From a checkpoint of a small mixture-of-experts model trained on Wikipedia: vocabulary 16384, a softmax router.
Below are experts of layer 3 (counted from 0) of a mixture-of-experts language model. Rows are named router (the router's row for the expert), up (a neuron's input weights, with its number) and show model dimensions 0-127. Each number is 128 + 32 x the weight over its row's rms, rounded and kept within 0 to 255.
After each expert's rows: a language model's description of what the expert responds to. This comes from a sample of Wikipedia text that the model never trained on.

# expert 52
router [111 117 107 106 147  87 140 163 135 180  81 108 144 138 108  87 114 113 136 175 129 127 107 137 148 112 123 175 144  70 143  84 171 119  47 161  85 159 135 134 153  74  87  70 133 152 172 166 111 115  91 134 120 138 132 108 164  77 176 148 171 108 155 149 142 145 104 180 159 170 169 128 205 105 154 134  91 191 144 120  83 114 103 101 132 139 117 148 121 127 142 136  55 125 155  97  88 154 178 193  95  98 117 117 159  81 113  70 141  97 153 164 144 173 138 153 177 100 156 114 143 133 179 157 167 155  85 161]
up0 [138 156 114 118 182 110 105  80 116 139  73 166 172 130  89 133 166 148 105 130  99 119 111  49 156 144 161  98 114  73  99  70 152 133 112 195 106 118 154 132 125 119 151  98 158 117 132 148 131  93  92  73 165 154 156 126 118  59 218 108 116 125 101 157 139 163 127 174 104 145 113 126 128  86 128 170  79 191 116  75 103 155 161 110 165 136 108 178 166 179 183 148  96 119 182 110 158 112 135 232 106 126 111  99 135 140 121 109 168 148 142 170 114 105 148 136 133 130 132 109 133 140 158 128 130 142  67 161]
Tokens in football and election tables, such as position codes FW, DF, MF, season years 2000, club names, and Conservative.

# expert 37
router [ 84  79 116 169 130 105 147 157  87 132  90  85 161 209 150  55 118  81 138 170 147 119 126 103 161 119 151 141 156  97 169  71 133 117 106 165 109 163 152 179 148  84  64 120  95 124 137  85 102  78 114 152 117  88  94  88 155  99 137 184 128 128 130 166 101 140  90 171 143 148 135  99 130 115 125 142 106 153  86 119 114 145 111  86 170 146  85 174 181 113 140 127 109 115 128 107 123 124 157 157 122  86 147 211  48 105 132  55 166 106 160 143  95 155  70 160 131 148 118 102 166 153 141 165 144 133 115 149]
up0 [110 107 170 117  92  84  89 206 112 101 209 149  95 140 142 160  92 131  92 209 116 117 133  83 154 126 139 134 142 154 106 137 222 168  73 152  64 163 132  88 118  63 136 165  80 125 102 126  84  82 150 155 147 144  90 190 168 128 100 144 143 157 149 117 106  99 120 173  88 138 182 167 116 158 120 116 116 143 122 156 102  75 119  95 169  99 121 102 153 119 146  99  92 124 158 132 107 128 121 134 113 139 167 153 129 139 143  62 138  66  90 127 150 136  70 103  92 140 113 105 110 126 154 127 131 153 134 179]
Adjectives and nouns in scientific or explanatory prose, such as human, natural, individual, secondary, reduced, often following of, is or the.

# expert 17
router [116 119 120  98 144  83 142 104 141 189  95  87 177 160 106 119 126  76 113 187 137 100 120  79 163 117 136 161 162 101 126  88 172 113  77 179  99 117 131 161 132 115 121  85 124 140 162 130 101  97  72 177 105  96 138 124 161 124 170 144 181  87 157 166  97 148 103 141 152 189 152 134 151  69 167 161 133 166 138 100  91 124 121  62 140 115 126 143 161 126 139 190  66  72 187 105  65 186 183 146 144 105 179 132 151 108 127 113 167  90 143 136 135 122 123 141 133 102 126  88 140 172 182 167 141 132 117 180]
up0 [134  91 121 110 104  32  92 101  93 136 125 111 103 181 106 149 207 155 226 172 140 150 139  96 169 122 129  77 103 116 117 125 126  73  86  76 170 153 124 139 150 104  76 137 102 136 162 107  61  98 103 113 137 139 147 182 138 163  98 103 119 135 131 158 111 124  86 113  90 179 121  81 160 116 176 177 110 122 122  89 116 127 137 129 105 150  82 129 114  97 168  96 101 124 113 122 132 153 158 162 144 112 127 176 133 108 184 143 119 132 165 124 149 121  75 144 115  71 165 142 119 205 158 139 157 100 159 183]
Starts and middle pieces of Germanic, Nordic and European personal, club and place names, mostly in sports tables, e.g. Pet, Men, Kaiserslautern.

# expert 59
router [ 97 118 103 148 139  96 142 158  73 160 111  77 140 159 122 105  72  86 166 145 158  87 133  95 137 170 143 161 142  82 182 106 130 113  72 152 123 153 192 175 152  92 110 107 116 177 160  69  75 117 126 137  99 108 122 103 161 126 180 175 169  78 150 145 122 167  83 146 151 142 148 110 135 102 165 139  94 134  79  44 100 148 120 105 135 166 105 170 120  85 116 135  96 127 146  82 133 138 140 150  89 116 174 143 109  72 140  96 135 132 144 135 116 172  97 157 181  85  84 114 148 153 143 183 147 204  78 125]
up6 [ 92 100 141 127 201 102 141  91 189  89 148 101 183 141 145 124 177  98 129 141 128 141 120 144 156 126 130  85 200 133 120  87 136 168 143 178 229 158 128 211 128 134 113 113  78 148 147  89 123 145 156 116 142  94 142 165 124 126 158 157 134  49 114 156 146 172  92 141 144 108 108 107 141 110 172 180 143 132  88 127  92  98 127 180 162  50 135 169 144 140 123 177 154 129 230 163 127 110 111 117  80 147 135 168 112  84 149 127 131 101 142 127  75 126 138 134 131 137 127  88 108 110 109 100 119 110 113 115]
Line and paragraph breaks after a sentence or table row, plus spaced prepositions opening dates, such as In, On, until.

# expert 41
router [105 109  94 117 189 110 163 164  84 164  92  89 145 159 184  89 106  95 138 172 165 109 107 116 160 157 140 157 156  94 145  73 149 133  91 140 115 159 145 169 167 125 100 120  98 167 141 101 107 109 130 150  51  84 100  85 127  85 165 139 149 100 170 149 122 150  72 164 161 148 150  77 167  73 155 122 105 148  78  81  85 133 108  93 146 136  94 156 120  83  64 136  87 109 163 110 111 126 157 143  95 104 141 168 115  80 145  81 133 154 193 153 135 151  86 156 159 105  87  90 124 135 185 159 138 178 101 117]
up0 [ 37 122 134 150 183  83 157 146 141 146  81 110 145 162 147 125 133 166 169 121  75 150 106  81 123 127 121 114 150 121  68  91 116 105 138  90 121 108 128 213 123 171 108 108 108 144 150 147  96 117 161 135 135 122  99  97 159 116 131 142 133  48 156 165 127 187  78 137 134 163 169  89 148  94 106  82 133 138 128  98  67 122 109  51 128 175  97 160 113 146 134 183 108 142 128  70 160 104 137 106 149  82 156 103 136 161 170 136 135 121 183 121 194 149  94 128 104  81  90  53 129 169 143 127 147 140 114 116]
Quantity and order words such as many, most, last, only, first, plus digits of years and figures inside tables.

# expert 46
router [ 92 116 119 141 156 112 143 150  90 174 126  77 154 136 124 130 102 115 142 147 153  79 129  86 149 142 143 153 154  94 160  97 141  74  47 144  72 175 178 175 151 109 127  89  95 177 167 102  89 134 129 129 116  74 141  87 145 119 164 195 165  92 163 154 111 151  87 173 157 136 160 110 147  76 169 167  99 135  91  78  92 145 116 124 129 154 107 162 131 101 112 173 103 125 173  87 121 166 175 165 127 116 158 143 111  97 143 101 149 109 145 146 106 162 105 171 184  92 107 113 188 167 141 178 157 205  90 129]
up6 [103 117 135  89 126 126 154 102 132 119 152 161 124 124 125 153 118 140 161 129 129 119 166  44 140 204 109 126 189  61 144 140 110 117 110 140 198 143 101 114 126 138 117  76 182 108 140 116 109 119 136 124 147  78 131 108 162 106 159 181 184 193 144 156 121 118  73 115 153 133  98 123 176 125 162   1 109 133 138 114  73 116 146 120 103 117 137 147  99 168 125 102  99 162 163   6 134 133 152 102 161 144 148 103  91 129 124 114 165 116 123 108 179  97 125 139 122  83 124 130 157 128 121 140 139  71 101 132]
Newlines and paragraph breaks after sentences or headings, and the pipes starting table rows in lists and tables.

# expert 63
router [115 136 128 157 164 134 141 142 111 161 111 112 159 130 125 129 121  77 125 158 135  96 119 104 152 128 153 166 166 110 138 117 181  91  46 163  88 158 134 148 158  92 114 110 108 164 128 126  92 143  65 167 117 150 111 108 153  64 185 133 184  95 159 164 113 199 129 154 164 138 168 103 146  92 133 147  92 165 140 120 123 161 100 130 169 146 120 148 142  83 107 162  73  73 153 113 107 188 127 164  98 114 151 105 163  78 168  75 137  61 193 162  87 152 134 147 154 103 119  84 127 140 160 178 166 182  93 182]
up0 [177  99 103 159 118 121 137 118 119  99 115 172 109 137 127 126  92  99 146 135 145 106  38 128 125 110 157 115 103 116 160  41 209 126  93 188 119  71 114 155 106 146 136 133 161 169 140 164 150 152 110 174 159 144  64 121 136 166 164 152  62 227 183 206 123  96 162 183 154 119 120 136 115 136  90 140 132 100  99 152  85 139 134 110 129 103 141 118 103 100 161 168 113 167 137 118 125 198 122 136  98 102 129 113 136 144  96  92 178 109 161  95 112 110 175 161 146 131 135 166 151 146 164 141  95  98 145 134]
Verbs and nouns narrating a player's or team's matches in sports biographies, such as draw, penalties, reach, played, against.

# expert 45
router [102 130 145 145 138 131 145 139  87 168 117 100 174 153 143 147 118 107 141 131 156 110 127 105 149 135 142 182 142  99 122 120 189  95  19 170 122 133 141 124 174 112 102 108  88 178 133 137 111 141 117 141 146 147  94 113 176  92 179 135 162  97 175 161  77 161 140 153 169 128 155 118 159  92 133 153  96 166 120 118 111 183  69 121 142 159  96 151 169 101  80 155  73 114 169 104 145 183 116 130 140  94 140 127 138  71 146  75 160  65 190 127 102 181 110 169 153 117 112  82 140 121 189 166 185 165 124 176]
up0 [161 142 159 133 144  89  87 199 177 126  86 109 200 167 136 119 117 130 128 145 145 148 152  84 141 120 191 115 121 109 123  65 112 118 118  72 125 126 134  98 104 121 150  99 159  68 157 145 117 135 109 150 154 158 118 166 123 114 139 166  76 105 108 126 144 114 142 114 136 131 113 163  98 114 111 119 126 146  83 151  83  63 151 127 132 161 108  94 119 148 216 132  86 194 115  97 129 109  97 228 115 112 197 102 148 110 117  90 129  94 194  47 169 156 116 173  98 131 154  77 135 101 158 119 130 125 109 150]
Team names, stat labels and sports words in game logs and results tables, such as yards, touchdown, reserve, Pld, W.

# expert 54
router [ 72  83 118 167 145  87 123 173 144 151 114 101 121 147 142  61  69 109 173 129 129 122  92  96 180 163 143 145 160  87 145 124 167 101 106 124  99 139 149 162 157 151  32 120 121 166 205  61 102 122 106 137 106 139 104 102 144 124 160 148 145  52 140 119 120 144 124 133 142 117 147  78 152  98 161 170  70 159 123  74  84 155  70  91 139 159  75 153 129 128 114 149  83 108 180 132 136 132 148 112  85 118 153 160 126 120 182  93 137 144 130 138  72 119 114 161 136 148  99  95 150 164 146 161 166 197  98 119]
up0 [133 131 156 185 123  99  88 151 113 144  96 161  82 121 112 115  84  55 230 133 123 143  90 139 145 176 133 167 200 145 155 131 121 150 103 131 163 118  70 178 139 135 121  94  73 114 179 114 119 138 143 116 132 124 118  78 161  20 132 201 106 116 112 112 169 155 127 130 113 101 132  79 132 133 202 134 109 158  76 122 148 132 102 132 149 125  63 123 151 160 140 120 107 133 186 130 147 102 105 123 157 138 153 163 115 104 133  54 115 130 121 135 176 105 157 172  97 121 133 104 119 171 157 112 177 138 134 112]
Line breaks, table separators and words from film, album and review text, e.g. wrote, film, album, track durations like 1:25.

# expert 38
router [127  71 100 164 160 102 192 175 103 145 134 107 154 186 146 106  82  82 151 143 152  95 114 127 163  90 174 126 134  61 154 129 158 128 105 155 124 180 162 155 200 134 140 112 129 127 152  94  85  95 111 159 111  87 120  98 120 119 158 184 143  93 143 156  98 168 108 161 160 146 158 116 151 101 122 186 100 129  77  91 121 148 115 148 136 134 139 179 160  70 115 110 111  97  69  94  83 164 180 153  85 106 132 172  88  68 173  95 170 117 147 129  69 153 105 114 140 161 114  87 149 178 158 145 146 164  95 125]
up8 [131 139 116 103 138 142 103 144 160 116 113 124  89 141 111 181 125  47  77 103 147 129 142 105 111 134 145 101 117 137 177 154 132  72 152 141  58 129 163  74 130  51 143 142 158 160 106 105 126 102  60 117 126  96  80 124 135  85 153 176  84 107 129 137  67 186 164 137 129  76 173 144 126 154 131 121 193 123 116 159  76 164 164 125 126 149 135 174 124 126 157 144 136  80 163  86  59 136 145 110 151 135  58 151 124 116  82  71 166 165 103 185  78 103 142 101 117 110  83 148 134 147 158 168 125 145 126 165]
Opening pieces of Latinate words, especially after non- or un-, such as comp, pres, app, non-res-idents, non-int-elligent.

# expert 61
router [138  81  99 158 135 103 161 161 127 160  62 121 140 163 154 135  95 104 171 119 186  63  93  78 131 135 154 129 164  53 125 128 110 123 100 117  88 171 119 172 151 112 104  91  95 149 136 116  84 130 118 180 104  67 117  91 131 118 105 164 143 128 169 131 119 176  95 151 161 158 142  75 181 109 170 133 125 172 113  77  94 116 121  65 112 150 104 155 128 120  57 116  97  86 147  72  99 139 144 120  61 128 168 122 155  95 200 134 136 132 180 159 106  99 133 127 117  81 129 120 147 164 185 184 145 142 126 142]
up0 [172  66  96 127 101 103 174 108 153 123 164 149 139 188 194 139  84 159 200 157 174 125 130 142 175 138 154 149 146  80 154 112 155 105 124 166  85 102 172  46 122 100 130 123 155  79 113 143 142 125 146 158 119 151 129 115 115 170 110 177 130 159 191 156 106  91 161 155 113 181 142  90 155 137 124 216 166  93 133 133  54 148 142  15 119  93  76 138 123 130 128  88 110 124 156 125 154 135 127 108 154  98 135 133 181 118 121 123 114 135 160 142 138 154  97 136  99 113 132 170 135 132 121 128 180 139 145 120]
Verb stems and verbs after his, her, he or who in biographies, such as composed, act|ed, recru|ited, accompanied.

# expert 47
router [103 109 120 163 146  90 132 181  89 180  73 117 147 174 145  78 117  83 131 163 136 109  95 102 141 154 171 112 140 111 172  77 139  98 103 173  90 158 140 155 131 100  97 138 109 152 131 145 129  82 149 179  78  95 125  95 144 113 152 149 133 118 133 110 111 157 114 156 163 142 129  84 129 100 125 125 110 138  89  30 106 104 136  90 166 175  78 187 196  92 114 118 121 112 133  87 133 114 137 183 131 101 120 167  60  96 158  90 140 113 132 153 141 160  97 132 129 136 133 124 216 198 200 164 136 171 115 127]
up0 [ 51  34  92 190 142 126  99 142 136 149 204 109 145 169  90  70 182 111 128 150  85 175 154 106 158 101 154  76 120 107 169 112 153 157  80 180 102 145 134  85 126 127  83 142 108 162 120  54 121 155 135 163 130 142 125 163 141 152 119 109 112 107 116 110 131 152 116 148 166 101 101 104 104 116 116 147 170 124 145 111 137 122 123 146 129 137  99 183 106  91 126  77 123 108 135 163  95  89 181 112  86 100  77  97  60 147 110  78 158 135 117 150 128 108 116 118 102 194  99 126 195 135 128 170 118 158 144 170]
Opening pieces of Greek and Latin scientific and medical terms in taxonomy and biomedical text, e.g. Polyphaga, Eukaryota, pancolitis, nitric.

# expert 23
router [ 89 127  94 146 165 117 154 146  78 172 114  87 100 125 134 117 114  81 149 118 148 120 136 110 141 140 123 153 165  78 173 100 142 104  34 164 113 138 114 163 148 133  91 113 109 152 145 140 113 129 126 150 110  79 104 120 106 108 159 159 153 124 186 134 112 149 147 185 157 162 110  68 149  76 113 151  94 163 120 111  88 138  88  83 152 130  99 140 123 123  81 157  63 157 203  92 138 117 132 149 133 141 162 139 152 117 138  56 124 109 178 156 115 147 134 151 105  98 124 123 206 205 196 186 134 179  79 166]
up0 [157  91 105 152 158 135 140 130 125 147  92 144 110 117 102 159 108  81 149 164 121 156 158 118 149 108 104 118 191 100 187  88  92 165 120  93  81 118  97 126 166 121  66 163 137 110 147 131  59 105 133 140 128 153 117 104 131  50 127 155 116 148 108 122 135 170 161  90 144 163 107  92  99 140 143 122  87 145  93 136  69 124 100  49 152 105 110 159 102 142 163 111  75  91 180 112 137 105 111 104 110 115 178  87 102 134 138 107 128 172 216 154 143 230  89  83 113  84 172 117 122 160 130 176  99 116  95 133]
Endings of country codes and name pieces in sports result tables and rosters, such as ARG, BRA, AUS, Karaoglu, Ilott.

# expert 9
router [111  77 108 123 166  72 158 121 105 177  92 137 126 118 121 122  80 124 155 150 175 102 116 135 144 119 136 153 130  65 140 144 199 106  97 145  91 188 126 158 161 101 137  66 125 145 188 136 130  83 100 156 126  94 127 102 128 129 139 142 134 127 161 152  74 154 123 145 178 168 155 104 183  81 143 175 122 136 136  61  81 111 122  70 151 138  91 140 154 112 110 173  86 126 183  68  95 132 144  79 103 144 174 162 117 112 144  90 147 114 137 126  92 122 123 135 174  68 127  80 164 200 184 157 175 143  95 152]
up0 [ 88  71  88 113 121 186 111 123 119 142 142 109 146 125  62 104 138 128 119 209 158 123 139 126 194 112 120 155 168 119 128 110  44 140  80 107  92  56 165 171 140  72 101 132 159 124 137 110 125  74 102  60 114 147  95 168 117 109 136 177 149 132 113 110 102  92 121 107  66 195 137 126 190 102 149 104 126 113 113 152  70  90 121 100 169 150 137 129 112 117 119 158 133 154 171  92 171  94 203 137 172 144 135 147 137 161 133 153 162  99 150 142  42 132 128 115 121 111 157 103 119 152 132 112  99 134  90 131]
Word pieces inside French and other European names and places, especially after é or Jean, Le, De, such as Fré-che-t, Jean-Michel.

# expert 22
router [162 125 113 141 177  96 147 156 138 191  71 103 156 129 171 144 121 126 186 138 156  90  62 121 124 163 135 139 134 105 134 117 151 122 113 119  97 151 143 155 145 122 146  71 109 154 138 122 111 101 125 145 102 103 130 108 160 109 151 141 154 110 158 145 109 179  72 146 176 161 159  71 158  79 177 136 141 162 109  54  91 147 120  69 158 156 110 175 142  92  85 125 110  87 127  19  90 181 143 139 116  91 170 108 122  69 190 135 147 111 152 178 120 171 138 143 160  86 123  68 132 139 161 160 157 169 114 135]
up0 [151  69 126 112 182 125 159 160 149 113 134 107 131 105 127 103 103 140 162 168 186 139 111 155 127 164 136 105 208 141 154 125 197 149 150  97 140 145 201  94  97 151 136 100  98 135 132 130  99 159  66 129 122 152 123 160 121 110 149 103 133 144 179 113 127 193  32 161 145 128 141  82 133 141 175 142 175 104 104  69 107 144 138 106 138  73  96 119  88 100 117 179 124 141 157 181 104 181 114 106 151 151  96 157 139  88 152 148 137 142 104 191  55  74 137 140 143 120 118 111 146 173 129 142 185 166 137  86]
First pieces of words after was, of, the in biographies, such as bre(veted), ep(iscopal), re(floated), dis(astrous), en(graved).

# expert 53
router [ 80 127 128 121 134 105 155 141 162 151  97  88 113 128 176  77 123 106 143 119 147  74 119 100 174 217 138 113 161  97 131 111 163 140 111 129 124 160 126 114 162 128  86 135 134 134 171 103 101 120 130 151  76  82  92  82 161 140 164 158 170  99 167 148  95 146 111 193 176 130 159 124 162  92 115 151  88 201  88  82  89 144 117  71 113 172 116 150  98  86 117 114 101 145 128 106  40 134 134 148  69 102 136 155  95 148 141  98 135 135 158 160 132 132  82 144 177 145  99 123 162 184 176 151 182 151  60 118]
up3 [135 121  93 183  95 124 180 177 150 156 105 128 113  80 123 126 106 124 100 173 139 118 111 134  91  68 139 164 176 139 122  41 151  96 140 174  96 115 107 110 140 101  94  92 142 141 156 138  91 148  52 123 121 148  88 131 167  70 165 219  95 115 102 134 116 149 139 114 132  98 122 127 226 114 130 121 127 160 184 123  85 110 132 133 120 117 163 126 114 167 118  91  99 128 158 112 110 107 110 109 174 131 137 158  89 150  86 105 132 112 130 176 130 152 116 102 167 184 105  92 236 117 139 129 125 106 110  76]
Inner pieces of Indian, Thai and Bengali names and words in film credits and cast lists, e.g. Karthikeyan, Prasad, Chakravarthy.

# expert 50
router [109  75 109 166 151 135 154 169 109 151 120 114 146 128 138 104 130 111 170 149 150 128  78 112 151 141 167 172 155  69 122 115 139 139 104 140 161 128 174 149 151 138  60 149  85 172 133 101 100 119 101 143 121 105 109 121 152  86 180 171 165  61 144 110  93 170 132 169 185 126 127 122 170  93 163 177  93 182  87  52  90 196  69 131 146 156  63 171 151 121  95 149  82 135 156 111 121 133 120 157  73 125 168 129 134 104 159  95 168 131 150 140 103 131  83 151 180 108  75  78 161 145 161 153 145 155  92 132]
up0 [106 140 103 169 141 160 132 170  79 166  74 125 158 131  97 162  89 108 121 105 152 114  97  77 127 140 125 142 100  69  98 140 198 138 132 123 129 115 149 161  43 139 114 140 154 133 115 171 133 126  94 196  74 116 157 128 115 136  95 135  99 118 106 103  23 171 128 117 169 100  89  91  91 100 113  94 207 122 115 112 105 168  97 108 151 113 121 108 152 148 145 103 117 122 146  99 165  81 111 128 153 106 168 122 153 126 112  82 158  81 144 108 170  71  95 139 170 149 144  57 129 161 199 134 107 164  99 135]
Opening pieces of proper names and words in album, game and film reviews, such as All-Music, Common Sen-se, hum-our, Am-endment.

# expert 58
router [ 85  93 106 147 165  98 168 125 146 162 124 108 146 170 167  65  85  75 150 160 144 100 109 135 145 134 144 170 142 110 114  58 152 145 106 149 152 110 110 128 171  99 124 103  69 162 175 124 136  97  95 152 107 120 101 104 152 136 153 155 143 114 169 153  69 117 131 143 173 214 124 106 149  93 113 114 108 123 111  90  62 110 116  64 128 177 114 169 123  93 103 194 114 137 131  95  68 101 138 143 129 115 145 158 103 112 137 101 193 127 196 176 154 143  76  96 153 157 113  63 133 153 176 173 134 152  83 133]
up0 [106 137  85 158 164  44 150 146 149 178 103 101 102 156 116  66 102 122 144 169 175 157 138 136 193 142 112 118 113 133 143 160 174  70 102 157 149 134 124 120 142 116  73  87 107 176 121  85 132  97  84 192 112  81 145  73 123 125 149 125 158 134 114 203 120 127 116 133 132 125 108 118 100 105 116 195 123 102 148  77 107  78 130 113 162 156  61 173 122 110 148 157 131  95 145 138  98 114 163 155 116  59 189 112 162 124 125 100 153  63 174 155 117 111 147 112 103 119 115 131 185 145 162 140 155 159 153  67]
Vowel-ending fragments like a, ana, ama, ada continuing names such as Cairo, Magda, Fatimid, and taxon names in species lists.

# expert 5
router [102 109 109 168 135  97 171 113  78 169  90  59 132 166 156  76 103 106 132 138 169  93 120  98 133 149 181 147 159 128 131  84 144 106 108 188  58 155 129 157 141 100 110  95 107 128 149 129 106  61 123 189  95 108  80 128 116 112 132 124 179 118 184 116  76 148 108 159 140 164 145  74 175 114 146 153 114 157  71  84 111 142  90  80 159 171 109 148 150  98  89 166 110  73 165  82  96 138 142 160 136 118 155 112 109 107 152  74 147 134 154 148 111 147  91 119 182  89  97 117 146 148 164 165 127 178  66 145]
up5 [102  81 115 188 131 115 130 137 141 146 172 147 171 132 195  64 103 136 200 188 122 109 154  85 179 155 117 122 120 133 164 147 131  95 149 121 149 123 141 186 120 124  48 148  58 151 101 121  97  97 110 135 126 160 102 119 129  70 137 153 128 101  68 125 106  78  83  96 147 175 144 110  65  94 140  70 122  95 130  97 126  97 115  90 114 154  90 123 189 145 158 130 136 150 142 130 199  51 111 128  78 134 100 199 131 152 124 103 132 130 100 142 110  87  92 131 130 144  78 122 138 144 111 120 106 110 115  87]
Prepositions fused with "the" linking a noun to a following name or place, as in of the, in the, from the.

# expert 15
router [101  78  96 130 134 104 158 148 113 140  94  90 117 163 115 109 136 111 159 101 148 115 110  95 128 160 150 139 144  56 148 106 178  88  65 138 134 157 141 160 192 152 100 120  89 151 198 143 122 130 121 137 138  96 134 104 124 120 158 154 142 123 173 147  99 184 133 127 188 141 126  74 145  86 117 156 108 148 132 106 106 109 101 102 148 193  71 139 135 116  51 157  97  64 194  88 126 151 128  89  78 139 181 140 132 112 152  77 126 128 147 132 113 129 110 184 151  84  94 106 166 170 187 165 207 130  84 146]
up0 [136 121 156 117  74 160 109 117 135 115 138  82 193 153 165 142 139 115  46 137 131 139 168 185 145 164 151 155  76 162 115 110 181 129 145 208 177 149 104 143 224  96 104 124  52 116 121 122 153 148 149 104 136 104 131  77  93 141 178 130 123 116 181 115 139 138 148 164 103  99 120 114 134  98 126 119 123 116 128 145  97 211  77  51 129 149 102 152  47 114 119 103 132 111 187 149 117 120 109 148 116 159 128 102 116 149  88  82 120  92 166 182 100 125 116 112 113  81 119 154 154 137 109 158 144 115 112 149]
Middle or final pieces of names and words in entertainment and biography text, like Ma-her, Marg-her-ita, hon-est-ly, Gu-est.

# expert 34
router [141 121  99 158 123  76 151 170 122 144 145  84 154 133 155  84  91  97 153 106 120 100 116 141 139 141 157 119 146  80 117 111 188 134  70 150 130 165 168 160 155 103 107  75 111 164 118 117 131  77 107 150 143 105 104 128 204 111 189 110 180  28 193 156  96 145 122 122 160 106 204 118 169 124 183 135 107 139  90 113 127 137 110 122 124 151 130 161 172  91 142 159  90 112 130 101  84 169 158 155 112  64 155 180 108  77 145  74 123 110 161 124 103 165  85 174 144 117  91  78 125 125 154 156 156 157 118 143]
up5 [132 109  93 117 119 137  89 173  72 122 124 126 156  92 145 136 109  96 158 117 110 116 115 117 234 118 132 117 110 112 101 149 166 136  67 118 124 225 159 162 145 110 131 145  56 163 107 104 138 122 131 178 102 111 102 150 123 140 136  92 168 100 198 130 116 137 130 138 120 115 168 127 194 125 129 102 129 125 161 160 138 125 116 113  91 142 102 152 116 136 179 140 136 165 176  86 158 118  75 139 141  49 141 126  99  81 121  69 157 111 121 130 191 184  83 102 145  75 135  89  96 105 186  70 104  87 137 140]
Decimal points, zeros, degree signs and percent cells in election, census and statistics tables, like 100.00% or 49.0%.

# expert 60
router [110 104 109 151 142  76 163 121 103 219  55  97 157 130 141 100 110 108 127 190 165 105  95 138 139 113 171 172 188  93 139 119 129 123 107 144  91 114 141 154 113  98  85 102 154 144 157 140  85  84 136 141 125  92 120  68 120  89 148 142 159 113 133 122  72 159  77 150 153 176 178 119 184  86 129 149 129 196 100  85  66 137 107  89 154 124  85 121 144 130 156 168  73 110 158  69  97 152 170 126 133  93 120 154 124 148 144 105 155 125 112 127  88 166 114 182 159  95 128  91 166 177 185 147 130 160 115 152]
up12 [137 106  86 185 155 157  97 122 129 136  87 105 110 158 161  81  87 141  84 113 141  99 168 135 169  91 119 114 126 102 145 163 106  68 117 176  43 168 116 137 135 100 102  79 117  99 155 117 138  52 102 193 159  99 109  69 152  91 166 136 127 113  97 142 135 103 137 111 130 125 131 162  82 102 126 178 160 137 122 159 119  80  87 118 142 153  86 167 129 127 125 215  73  92 174  86 175 137  74 112 155 124  99  84 149 130 102 138 151 100 139 103 120  97 163  76 170 113 151 130  50 146 147 104 115 102 133 118]
Pieces of German, Dutch and Scandinavian words and names, e.g. Sch, von, umlauts ä and ö, zur, berg.

# expert 48
router [135  90  99 173 139  77 140 128  74 144  96 104 164 156 100  43  89  82 142 128 165  83 119 138 119 104 157 143 151  94 143  98 142 110  90 157 116 144 146 157 162 102 122  94 100 112 174 142 122  58 116 158  89  61 161  66 122 112 146 177 135 145 158 185  92 164 138 177 167 119 109  87 155 113 156 135 121 156  95  74 109 116 106  92 133 186 106 210 197 105 118 137 109 134 134 114 117 114 171 148 127 133 111 143  64 121 135  73 136  88 155 113 105 135  91 144 149 130 130 117 173 194 170 156 161 158 102 152]
up3 [110 192 103 170 153 143 167 127 129 121  90 110 116 145 133  86 124 101 129 159 194 117  80 128 101 130 156  90 153  81 185 150 119 144 128 108  84 195 160 153  91 127 129 182 166  70 184 135 109  87 168 189 106 156 136  95  90 157 152 103 116 112 128 165  96 125 175 135 127 106 140 144 174 112  95 100 138 126 154  57 110 104 115 162  75 117 156 158 105  97 152 155 148  70  90 124 102  89 111 243 120 155 113 162 186  90 150 124 138 145 132 197 120 134 133 112 141 135 125 143  87 171 153 145 140 151 136 116]
Inner pieces of Latin-derived scientific or name words such as -ul-, -ific, -itor, e.g. cellulose, patient-specific, Niculescu, plus on in research contexts.

# expert 43
router [112  80 135 170 131  59 143 153  86 136 148 101 145 138 115  79  96 115 162 177 136  73 114 162 164 151 160 149 136  90 121 140 171 131  91 135 121 164 161 108 173 132  95 103 131 166 165  64 114 121  74 151  91  91 116  88 160 147 167 149 133  90 136 166 124 173  77 144 165 146 148  76 135  63 146 201 100 140  97  61  98 127 119 131 146 132 134 137 130 128 129 140  91 118 131  91  61 157 154 105  74 124 183 145 117  59 190 133 147  95 129 178  64 155 111 139 133 111 129  69 133 173 164 143 132 116 103 115]
up0 [130 104 191 161 176 103 130 192  63 138 120  93 142 171 137 160 117 123 145 203 166 144 176 121 188  98  80 136 132 142  93 109 158 101  87 140  91  76 130 140 133 142 121  99 141 128 136  78 135 137  59 158 138 122 100 120 110 153 175 150 172  82 126 195 154 142  94 127 133 109 175 108 128 119 130 161 172 183 101 119 102 111 110 125 153 126 139 126 118 114 112 161  34  98 145 115 100 176 190 136  84  62 133  90 153 123 127 105 129 106 133 164 192 131 121 101 176 123  96 149 118 161 146 125 198 122  92 120]
Single letters and short pieces inside words or foreign phrases, such as dif|f|use, m|a|ize, M|ut|ant, often in tables or notation.

# expert 28
router [ 64  95 108 130 140 120 139 158  61 161 135  93 155 148 168 112 132  93 172 184 122 138 108 112 177 181 169 201 145 102 114 127 159  66  79 171 123 139 130 145 162 137  95 142 119 206 133  97 111 162  88 148 123 110 108 131 123  85 163 180 138  97 145 162 100 150 133 178 137 166 182  76 118  94 118 197 130 149 131 110 106 191 119 111 173 168 127 144 157 105 137 161  87 115 147 118 102 139 142 164 128 153 145 155  67 116 158  67 165  88 149 152  94 153 139 129 145  94 109  89 180 154 146 166 157 147  78 152]
up5 [145 134 150 151 183 127  91 200 148 151 148 143 144  92 128  96 132  93 126 238 133 125 148 132 149 116 111 234 187 133 137 117 117  85 127 156 159 136  94 152 130 134 123 103 181 122 148 135  76  97 135 124  91 122  93 140 118 163 236 124  91 107 168  66 160 140 149  99 123 132 167 108 187 117 135 127 128 204 117 156 153 173 125 124 142 147 137 119 125 166 120 107  94 150 167  98 138 137 124 142  74 137 131 125 115 120 195 155 122 121 169 174 130 167 142 104 128  82 102 102 125  92 162 170 141 132  74 125]
Word starts like red(esigned), quad(ruple), Miss(ions), plus was, Fort, battle, Super in aircraft, ship and entertainment texts.